Experts of a small language model: 24 experts in each of 5 layers.
Below are experts of layer 7 (counted from 0) of a mixture-of-experts language model. Rows are named router (the router's row for the expert), gate (a neuron's input weights, with its number), up (a neuron's input weights, with its number) and show model dimensions 96-191. Each number is 128 + 32 x the weight over its row's rms, rounded and kept within 0 to 255.
After each expert's rows: "gets" lists some tokens that make up at least twice as much of what it gets as of all text. This comes from a sample of Wikipedia text that the model never trained on. Tokens count by the router's weight.

# expert 2
router [ 92 160  79 179 158 190 121 112 138 127 159 132 164  91  97 161 123  87 183 142 115 143 129 121  68  84 111 162 130  95 160 117 131 117  81 100  93 129 181 159 104 127 126 168 152 125 112 154 162 104  82 103 140 103 127 112 185  95 164  97 162 119 109 106 112  92 137 151 126 128 114 124 144  14 143  68 181 192 121 177 108 207 163  28 139 137 130 113 136  82  73 156 142 140 153 145]
gate0 [135 147 128 153 114 160  91  52 123  60 103  50 114 139 129 152  81 120 146 106 165 120 101 130 133 141 109 127 101 135 109 108 106 107  93 118 131 120 149 147  77  77 120 199 202 123  94 110 122 160 127 128 102  92  87 133 145 130 161 102 109 144 130 115 128 108 123 174 147 117  97 106 176 121 144 178  32  72 161 139 134 156 164 117 132  72 118 131 132 101  95  97 172 141 132  70]
up0 [129  78 136  71  80  81  86 134 145 153  93 112 109 116 172 152  94 143 145 120 187 145 110 123 133 122  84 143 165 153 124  74 119  62  54 124 117  98 111  48  82 159  77 118  92 167 147 112 148 168 112 106 117 135 111  77 109  71 133  78  71 179 116 161 158 106  85 121  92 128 126 126 157  62  86 101 100 146 112 123 140  99 153 144  71 140  83 125 133 169 138 172 123 173 100 130]
gets: ",", " and", " that", ".", "),", ";"

# expert 17
router [156 167  61 115 159 162 102 162 130 136 125 138 126 148 130  81 116  99 159 147 117 148 128 155  77  57  70 155 118  96 147 144 140 112  56 150 145 154 174 100 133  65 146 109 167 142 103 139 117 123  87 127 134  89 172 131 130 143 103 112 134 177 167 166 115 135 160 158 145 186  99 105 118  72 112 106 155 107 154 143 130 177 172  70 124 106 118  92 109 127 131 174 136 129 141  54]
gate1 [117 155 130  93 124 133 146  51 193  95  99 165 173 102 123 158  56 150 146  82  99  55 158  77 121  80 156 129 112 106 115 143  73 152 144 158  94 141  62 146 142 140 131  61 134 130 136 124 136 166 109 174 167 148 121 179 130 133 123 130 153  88 171 152 153  65 122 189 127 131 171  45  62  91 103  88 121  83 175 110 165  75 136 142 182 151 173 119 121 112 120 156  96  93 184 103]
up1 [140 148 146 204 159 187 119  70 100 114 127 127  75 130 163 111 137  80 146  99 104  97 160 171 128  92 106 141 167  88 110 116 150 123  98 144  91 151 149 138 163 152 129 163 107 101  52 217  93  62 126 144  84 118  87  87 141 179 134 115  61 112 122 203 105 146  63 129 111 168 129 116 173  91 107 144 125 130  78 166 154 153  81 137  77 155 134 154 182 120 159 141 139 126  75 112]
gets: " |", ":", ".", " –", " +", " —"

# expert 20
router [101 121  68 162  95 128 126 188 125  56  71 120 130 136 111 126  75 107 143 193  97 175 166 104 131 119  99 181 127  95 147 134 106 138  73 113 125 182 123 173 143 108 222 138 117 131 141  77 140 107  81 135 158 126 128 117 170 141 195 132 165 119 159 151 121 117 129  69 111 151 119 122 194  99  85 105 171 121 124 121 191 127 162  72  63 118 137 137 103 113 128 182 110 131  98  51]
gate1 [ 98 122 179 143  72 160 116 155 151 110 117 108 107  93 111 110 134 102 143 108 123 143  73 123  88 154 102  92 150  90  93 141  67 168  98 134 119 111 127 177 186 110 128 143 152  75  73 108 161  77 102 159 109 179 135 105 136  87 170  75 137 101 118 124  94  91 145 141 103  32 135 158 131 137 219  98 180 148 133 133 122 165  91  81 129 155 141  82  82 158 126 106  93  53 153 151]
up1 [103 140 131 122 127 180 134  89 182 146  84 208 109 102  85 171 130 108 106 139 109 142 118  78 142  78 142 182  94 197 138 167 109 149 137 174 146 125 126 173  84 161 115 162 148  91 104 151 151 153  73 143  93 205 141  75 161  95 138 148 105  90 189  94 132 101 154  52 135 150 124 157  84 112 101 146  72 134 133 151  99 161 130 155 132 194 139 184  79 150 145 101  97 187 179 100]
gets: ".", ".\n\n", "==\n", " States", " University", ")."

# expert 0
router [116 114  84  80  87 173 151 103 107 144 124  79  77 153  84 167  94 136 168 162 139 167 168 115  78  73 132 116 121 127 186 131 107 195 107  97 124 171 140 140 108 117 149 121  97 154 131 118 157 140 109 106 122 127 118 157  93  90 149 102 172 159 123 103 134 119 195 111 129 153 160 134 154  74 114 107 123 158 125 134 154 154 164  50  67 109 105  80 119  87  84 190 171 200 132 122]
gate1 [107  74 186 119 174 140 158  77 128 160 114 175 134  97 138 127 134  97  87 123  75 110 144 184 106  96 151  94 110 131 110 162 153  95  54  92 180 159 132 110 158  86 155 123 147 167 157 163 123  73 122  92 102  91 128 150  65  89 124 137  88 157 140 192  73 104 102 123 173 106 131 108 201 110 112  98 131 101 157 155 200  92 114 141  88 124 130 112 143 120 114 139  99 120 144 171]
up1 [ 97 128  86 191 172  97  88  91 133  53 147  99 116 121 116  94 144 182  97 172 109 147 134 118 169 153 120 132 144 136 128 131 121  96 119 158 164 170  99 103 147 159  77 118  86 147 158 137 149 173  69 151 162 126 150 139 103 104  51 139 153  74 131  71 135  70 128 157 120  94 139 142 127 111  96 108 101 143 166 100 139 153 141 149 171 104 137 124 114 100  42  94  95  59  95 127]
gets: " the", " was", " in", " League", " a", " Cup"

# expert 15
router [132  90 127 113 154 167 141 142 129 144 177 120 113 122 110  77 110 132 140 149  66 169 153  91  76 101  94 203 149 102 131 101 145 169  90 107 122 143 140 133 196 154 126 114 138 169 135  68 187 141  77 146 172 149 183 153 173  97 159  96 119 134 143 178 159 115 176 141 124 194 118 155 158  63 119 103 133 104 136 141 131 152 146  56  93  97  95  70 130 146  80 146 121 181 181 106]
gate1 [135 141 128  93 157 146 113 121 123 124 192 152 145 129 141 102 125 145 110 131 121 147 143 104 182 118 104  75 155 111 127 209  68 174 141 152  90 126 136  92  72 122  92  44 179  94 116  85 146 139 152  72 137 124 152 116 130  99 126 126 145  85 142 156 107 118 143 118 150 117  89 116 168  89 125  94 130 174 121 118 106 136 183  78 168  84  72 192  64  93 178 170 107 113 121 160]
up1 [105 111 162 140 105 148 113 114 116  67 115 150 111 138 121 119 159 125 149  30 110 105 174 154 132 145 136 189 137 135 182 113 120  96 105 103 141 132 132 138 111  85 113 149 121 103 121 116  94 136 138  79 117 143 136 152 107  81 147 129 142 122 180  82 120  96 100 146 132 187 166 132 153  76 142 141 126 127 164 147  97 116 143 108 134 102 130 104 128  66  77 153  79 140 122 131]
gets: " to", " is", " had", " he", " was", " and"

# expert 21
router [115 128 115 132 126 120 164 159 111 123 153 111 150 136 117 111 104 141 164 176 140 153 134 147 100  61 112 177 121 150 123  86 101 154 117 154 117 154 153 166 150 103 167 136 106 142 115  96 138 169  20 117 144 120 171 162 167 170 161 148 127 115 107 110 107 129 148  96  79 202 157  90 121  73  77 128 127 116 129 154 100 186 161 112 113 107 151 131 119 143  83 161 107 142 140  59]
gate1 [136 156 144 119 129 132 144 107 146 131 121 127 144 109 109  92 129 139 137 127 172 136 129 161 143  63  87 159  95 160 152 128  95 142  88  75  69 135 185 116  71  94 175 176 159 120 133 175 126 131 124 170  94  41 156  91 101 181 157 157 124  82  95 150 116 122  95 145  85 220 164 120 193 143 102 127 171  90 151 134  95 159 174 110  70 145 141 130 127  77 101 148  84 139 154 122]
up1 [174  76  99 122 161 154 135 131  93 137  90 117 101  98 122 116 117  94 116  75 135 127 141  69 159 128 174  90  92 166 105 139 113  89 155 145 135 107 117  46 107 135 169 156  80  88 165 170 127 166  96 132  88  96  94 116  98 185 117 116 192 156 119 114 158 156 159 164 107 121  96 137  98 141 195 127 186 152 150 158 165 147 146  94 158 117  97 197 134 175 159 126 154 123 161  81]
gets: " of", " the", " and", " in", " for", " from"

# expert 19
router [139 124  81 149 123 161 123 135  97 171 108 145 142 121 118 145  99 126 137 189 142 178 153 115 107 114 103 143 137  96 191 165 133 125 132  89 149 151 120 100 151  90 173 166 122 157 149 134 201 122  91 141 157 128 136 155 154 144 166 119 169 157 161 119 122  99 142 114  83 169 119 163 141  32 113 150 134 160 119  96 129 109 131  71  27 136 155 104 187 137 102 161 125 177 114  91]
gate1 [135 108  98 103  95 207 123 189 123 155  94 135 131 148 117 115 107 138 119 107 174 135 185 124 111 103  91 138 128 155 136 151 139  90 180 161 138 178  74  88 152 115 149 148  94 122 143  48 178 132 107  76  63  45 122  99  86 133 157 109  89 155  96 157 124 141 172 113 157 174 165 156 114 117 106 158 171 159 142 180 120  37 106 131 182 156 139  92 114 107 106 165 143 133 120 159]
up1 [144 110 120 140 134 117 118 102 136 136 130 105  94  99 183 153 154  90 134 160 135 113 131 157 124 132  67 133 130 115 124 128 120 104 124 130 140  82 171 127 149 110 153 161 149 145 172 190 105 133 106 147 114 166 103 190 143 118  98 124 131  89  95  95 150 142 141 104 130 146 170 133 149 125 158 122 140 126  89 163 131 156 122 162 132 156 157  73 112 138 119 166  96 120 145  99]
gets: "-", ":", "\n", "\n\n", "|", " /"

# expert 10
router [ 95 150  96 107 105 162 110 162 161 134 185 115 151 122  81 127 106  80 179 124 128 102 195 142 133  78 109 157 164 128 117 134  95 155 100 118 134 160 150 206 114 155 203 144 137 129 162 101 161 163  84 105 159 117 142 137 168 125 103 164 143 125 153 117 119  70 159 166 144 137 116  69 130  58  82 113 135 102  91 154 113 159 156  98  99 123 100 118 150 108 116 130 127 134 153  91]
gate0 [145 175 121  20 119 122 134 141 157 116 132  98  82 164 111 110 128 103 131  92 155 120 206  78  71  92 119 108 161 132 129 157 105  97 111 120 148  84 173 158  82 127  89 155 111  90 115 119 162  87  75 139 151  96 136 114 152 157  60 140 154 129 185 158 133 169 138 151  68 129 115 161 108 128  75 123 179 117 107 129 130 108 110  88 133  95 109 153 143 132 120 156 117  87 148 145]
up0 [145 136 107  93 147 107 110 110 227 175 183 157 109 161  83 115 143 107 133 101 130 116  90  87 105 163  88 114  75 204 164 133 122 133 145 118  72  94 148 149  81 176 122  94  95 116 114 116 156 162 106 121 143 106 107 158  67 170 108 144 156 143 125 127 119 127  93 151 128 128  67 200  46 107  91 119 133 109 183  84 105 117 133  89 159 172 157 140  75  97  79 132 125 143 146 159]
gets: " of", " in", " to", " for", " on", " with"

# expert 8
router [ 75 141 121 157  96 117 114 127 160 153 123 119  98 144  94  91 138 129 142 111 146 142 134 133  63  63 157 166 122 137  97 111 113 130  75 116 105 126 151 176 136 150 146 133 141  97 116 114 162 105 111 129 132 113 160 164 106 152 147 139 196 117 137 161 122 128  66 150 110 188 139 142  86  64 106  95 101 151  99 197 170 192 164  65  46 137 112 147  66 121 149 121 164 157 118  79]
gate0 [156 109 168 225 117 132 151 119 151 129 169 104  88 160  80 154 121 129 163 106  65 138 147 179 179 144 140  89 170 118 142 163 132 160  80 138 122 183 131 121 136 131 124 110 126 116 141  92 133  93 133  97 152 170  79  96 130 121 142 186 114 157 164 112 163 167 135 167 124 103 104 154 111  55 164 122 181 119  29 146 119 165 172 107  69 139 123 136 151 160 196 125 107 143 142 157]
up0 [158 122 100  84  97 155 120  75  86 148 122  84 152  66 116 153 132 149 147 167 141 165 110 161 165 179 113  94 113 117  86 178 117 157 107 130 172  96 108 182  95 172 129 125 160 190  98 124 170  91 193 134 156 148 133 164 145 159 189 118 160 151 136  96  97 138 108 164  52 175  80 143 154 160 122 173 121 183 120 150 121 132 104 220 162 200 139 134 147 164 116 106 168 126 108 154]
gets: " ", "–", " (", "-", "200", "/"

# expert 9
router [180 128 139 182 154 124 131 157 139  90 126  96 133 152 159  91  34 123 153 150  77 149 108 159  69  99 158 158 113 115 146 131 137 114  53 115 132 102 175 142 153 135 158 152 158 162 174 117 153 125 100 136 181 106 140 148 120 122 142  87 144 185 147  99 144  92 143 149 103 148 126 167 148  85 144 113 105 146 138 159 107 172  98  81 102 125 144 133  96  79  83 188 117 142  86  68]
gate1 [159 161 168 114 146  83 153 102 125  81 146  81 101 115 142 151 136  93 127  86 148 123 135 150  95 148  60 109 126 125 162 114 159 187 123 159  85 121 190 104  97 150 154 142 168 130  89  91 153  93 165 134 140 228  99 107 173 105 115 124 119 149  64 168  99 105 186 128 155 129 139 161 130 133  89 157 170  15 145 155 124 121 135 118 142 185 108  93  58  91  73 104 138 122 151 148]
up1 [100  79 109 151 155 104 172 120 137  73 155 118 175 144 128  85 116  97 104 163 113 117  92 106 148  87 180 149  56 144 132 113 109  75 154 145 108 145 131 149 188 102  95  98  69  97 157 179 138 127 118 100 130 137 188 158 108  90 141 136 121 150 169 136 129  97 148 105 178 104  96  99 170 159  82 157  87 160  96 117 124 145 130 227 116  79 155 128 172 120 190  98  88 167 129 124]
gets: " |", "|", ";", "%", ".", " |\n"

# expert 5
router [130 145  73 109 144 134 132 125 110 140 135 117 129 117 153 111  91 113 120 146  82 141 157 111 167  84 101 148 118 128 128 112  75 135  38 118 124 190 183  83 164 124 196 128 121 131 158 174 190 140 168 131 167 149 167 138 125  67 159 137 167 103 129 134 121 100 214 143 108 116 162 128 180  43  91  96 175 140 111 139 114 138 168  45 147 152 139 113 118 106 129 211 141 103 154  53]
gate1 [ 93 154 137 136  71 145 170 131  92 104  57 138 147 144 120 166 139 178  82 100 194 127 144 105 183 108 130  87  95 106 101  96 137 112 129 114 112 165 161 143 156 100 137 121 155 186 104 146 120  87 117 168 138 142 118 140 160 157 114 211 161  96 114 152 133  97 143 165  85 120 114 100 123 159 173 198 193 144 155 136 135 119 141 128 151  87 113 148 121 139 116 138 164 157 172  83]
up1 [141  71 110 143 186 103 125  63 119 114 177 141 159 117 185 135  91  84  95 113 189  41 121 177 145  94  75 123  99 171 152 143 153 153 109 132 104 164 131  88 133 106 135 127 181 173 114 159 147 117  84 121  66 140 142 176 160 154 147 198  99 118 180 129  97 141 162 139  72 104 147 155 145 108 139 148 199  97 151 146 146 130 148 126 121 177  80 103 116 205 125  90 116 201 181 166]
gets: "1", "201", "0", "200", "2", "3"

# expert 18
router [ 96 138 103 125 155 122 144 158 173 121 162 158  78 140 104 151 154 118 129 187  71 181 158 104  83  33 100 177 146 136 117 132 112 102  13 128 116 140 101 143 137  70 139 116 143 124 103  92 129 103 126 123 187 159 169 136 124 132 135 116 144 189 154 143  90 138 156 109 103 145 148 156 118  19  91 140 113 102 171 143 133 156 168  63 104 115 129 154  79 129 130 186 136  85 135 129]
gate1 [ 95 114  97 154 137 148 137 142 182 126  66 171 123 105  86 108 121  96 149 113 139 120 127 116 155 113 119 124 126 105 138 112 104 125 103 132 127 126  80 150  92 108 139 148  60 144  66 114 108 147 112  86  89 131 128 163 141 192 170 123 125 155 193 132 108  78 128 127  97 165 124 122 133 125 186 177 114  89 152 120 117 144 153 106  68  91 135 110 149 160 100  82 166 104 110 118]
up1 [147  90 126 187 136 137 153 125 132 137 154 134 179 148  91 169 134 156 172 153 127 171 142 143 141 156 160 143 119 111 124 124 125 130  87 137 140 123 137  90 114 140 106 176 127 122 158 134 186 156  91 127 155 139 142  82 193  80 130 153  99 149  82 196  89 123  79 110 153 129 166 125 114 132 130  97 107 139 180 107 165 140 107 115 158 132 107 192 113 153 114 144 123 129 118 115]
gets: " the", " is", " km", " on", " m", " north"

# expert 23
router [ 95 110 140 160 147 119  95 154 135 141 103 113 144  80  45 108  93 151 151 215 129 161 128 136 101 104 142 139 135 116 119 118 135 124  74  87 113 153 141 111 125 157 168 180  95 164 137 149 170 149 109 138 159 128 130 174 153 142  98 140 117 131 177 115 133 130  91 132 128 119 149 117 144  52 108 169 138 133 133 132 131 136 188  69  94  90 179 112 210 125  88 184 155 155 137  80]
gate1 [134 105 128 141 115 103 113 126  77 127 132 137 168 134 143 101 133 125 126 127 149 166 126 100 116 127 118 113  76 143 139 119 112  98  56 144  59 104  93 133 119 127 125  87 144 163 113 151  93 166 117 160  87 144 125 108 135 116  94 172  61 136 149 102 120 131 102  80  63 128  29 126 143 189  94 102 101 120 142 153 163  55  79 134  83  77  89 160 115 139 104  94 137 216  79 144]
up1 [ 89 114 104 138 153 104 121 210 133 110 151 111 149 164 162 145 125 132 118 124 109 147 101 142 105 166 110  97 156 124 110 171 139 140 152 110 133 123  93 124 119 121 219 121  89  37 165 132 150 184 149 133 201 148  97 114  72 141 133  85 114 128 155 134 123 133 124  95 169 169 167 115 103 113 161 162 111 139 141 123  75  98 105  58 120  95 159 101 102 153 115  72 104 152 156 201]
gets: "\n", "-", " |\n", ")\n", "\n\n", "=="

# expert 11
router [158 106  91 153 191 100 117  75 147 146 151 124 151 125 104 142 106 119 114 191 107 171 192 144  86 129 168 155 121 137 189 152  80 149  86  86 100 170 180  99 112 154 120 191 153 121 138 122 155 145 124 142 172 135 121 108  82 117  98 108 172 140 132 156 131 131 158 124 133 147 161 165 138  51 129 120 133 142 132 175  94  79 148  54  68 104 125  99 153 148 119 211 129 179 136  66]
gate1 [ 95 131 129 124 116 153 121 172 125 156 155 157 161 156  84 110  89  43 172 114  96 130 100 116  75 143 151 151 122 157 111 215 159 139 158 123  85 159  96 116  90 169 103 150 135 111 172 134 152 134  95  60 173 105 175 164 118 131  63 111 142 190  74  76 119 133 175 114 117  82 197 159 147  97 122  44 123 126 107 157 103 111 145 131 129 167 116  97 119 177 151 132 143 199  76  95]
up1 [124 108 124 153 113  83  69  71  82 125 173 150 134 114 152 192 171  62 124 107 140 156 156  90 141  81 156 129 181 117  95 111 135  80 117 159 102 160 152 170 117 122 156 146 116 155 133 107  89 116  96 176  90 107 124 115 104 136 122 130 142 112 146 101 160 136 135  52  77 127 100 148 108  74 104 127 112 166 114  93 130 115 131  94 148 220 118 128 121  65 160 161 118 130 109 122]
gets: " (", "1", "0", "2", "3", "born"

# expert 14
router [105 186  91  90 111 148 133 130 138 149  76  95 137 115 156 121 117  56 166 216 128 190 162 147  72  71 109 147 134 123 155 174 146 154  91 147 167 130 144 158 126 110  68 105 126  94 141 165 190 103 133  95 171 117 157 145 152  99 158  84 190 148 148 127 142 148 194 120 130 108 157 154 162  57 110 129 161 132 161 157 133 156 190 136  89 137 100 127 137  70 122 183 101 123 110  91]
gate1 [146  91 110  79  95 190  60 111 165 140  80 169 132 114 162  87 146 191 106  88 106  57 141  88 154 121 146 139 127 111 123 108  68  88 153 118 130 118 117  74  80 151 160 118 138 143 124 184 111 168 173 128 151 165 110 147 141 111 155  88 102 221 119 163 126 134  84 152 162 158 145 167 160 133  91 150 123 131 141  91 139 128 127 114 149 101 149  94 156  55 106 160 176  76 134  96]
up1 [ 86 123 189  75 115 164  91 210 116 169 103  90 131 129 176 147 168 140 153 156  77 120 118 144 111 125 134  95 121 102 105 147 176 148 124 129 172  91 125 114 105 157 158 111 133 174 114 157 133 160 215 105 123 144  95 161 121 149 108  20 150 145 105 131  86  82 159 115 106 166 157 145 125 141 150  53  96  51  60 177  75 140 153  71 122 133 123 141  91 102  82 117 193  82 116 152]
gets: " the", " a", " The", " his", "'s", "=="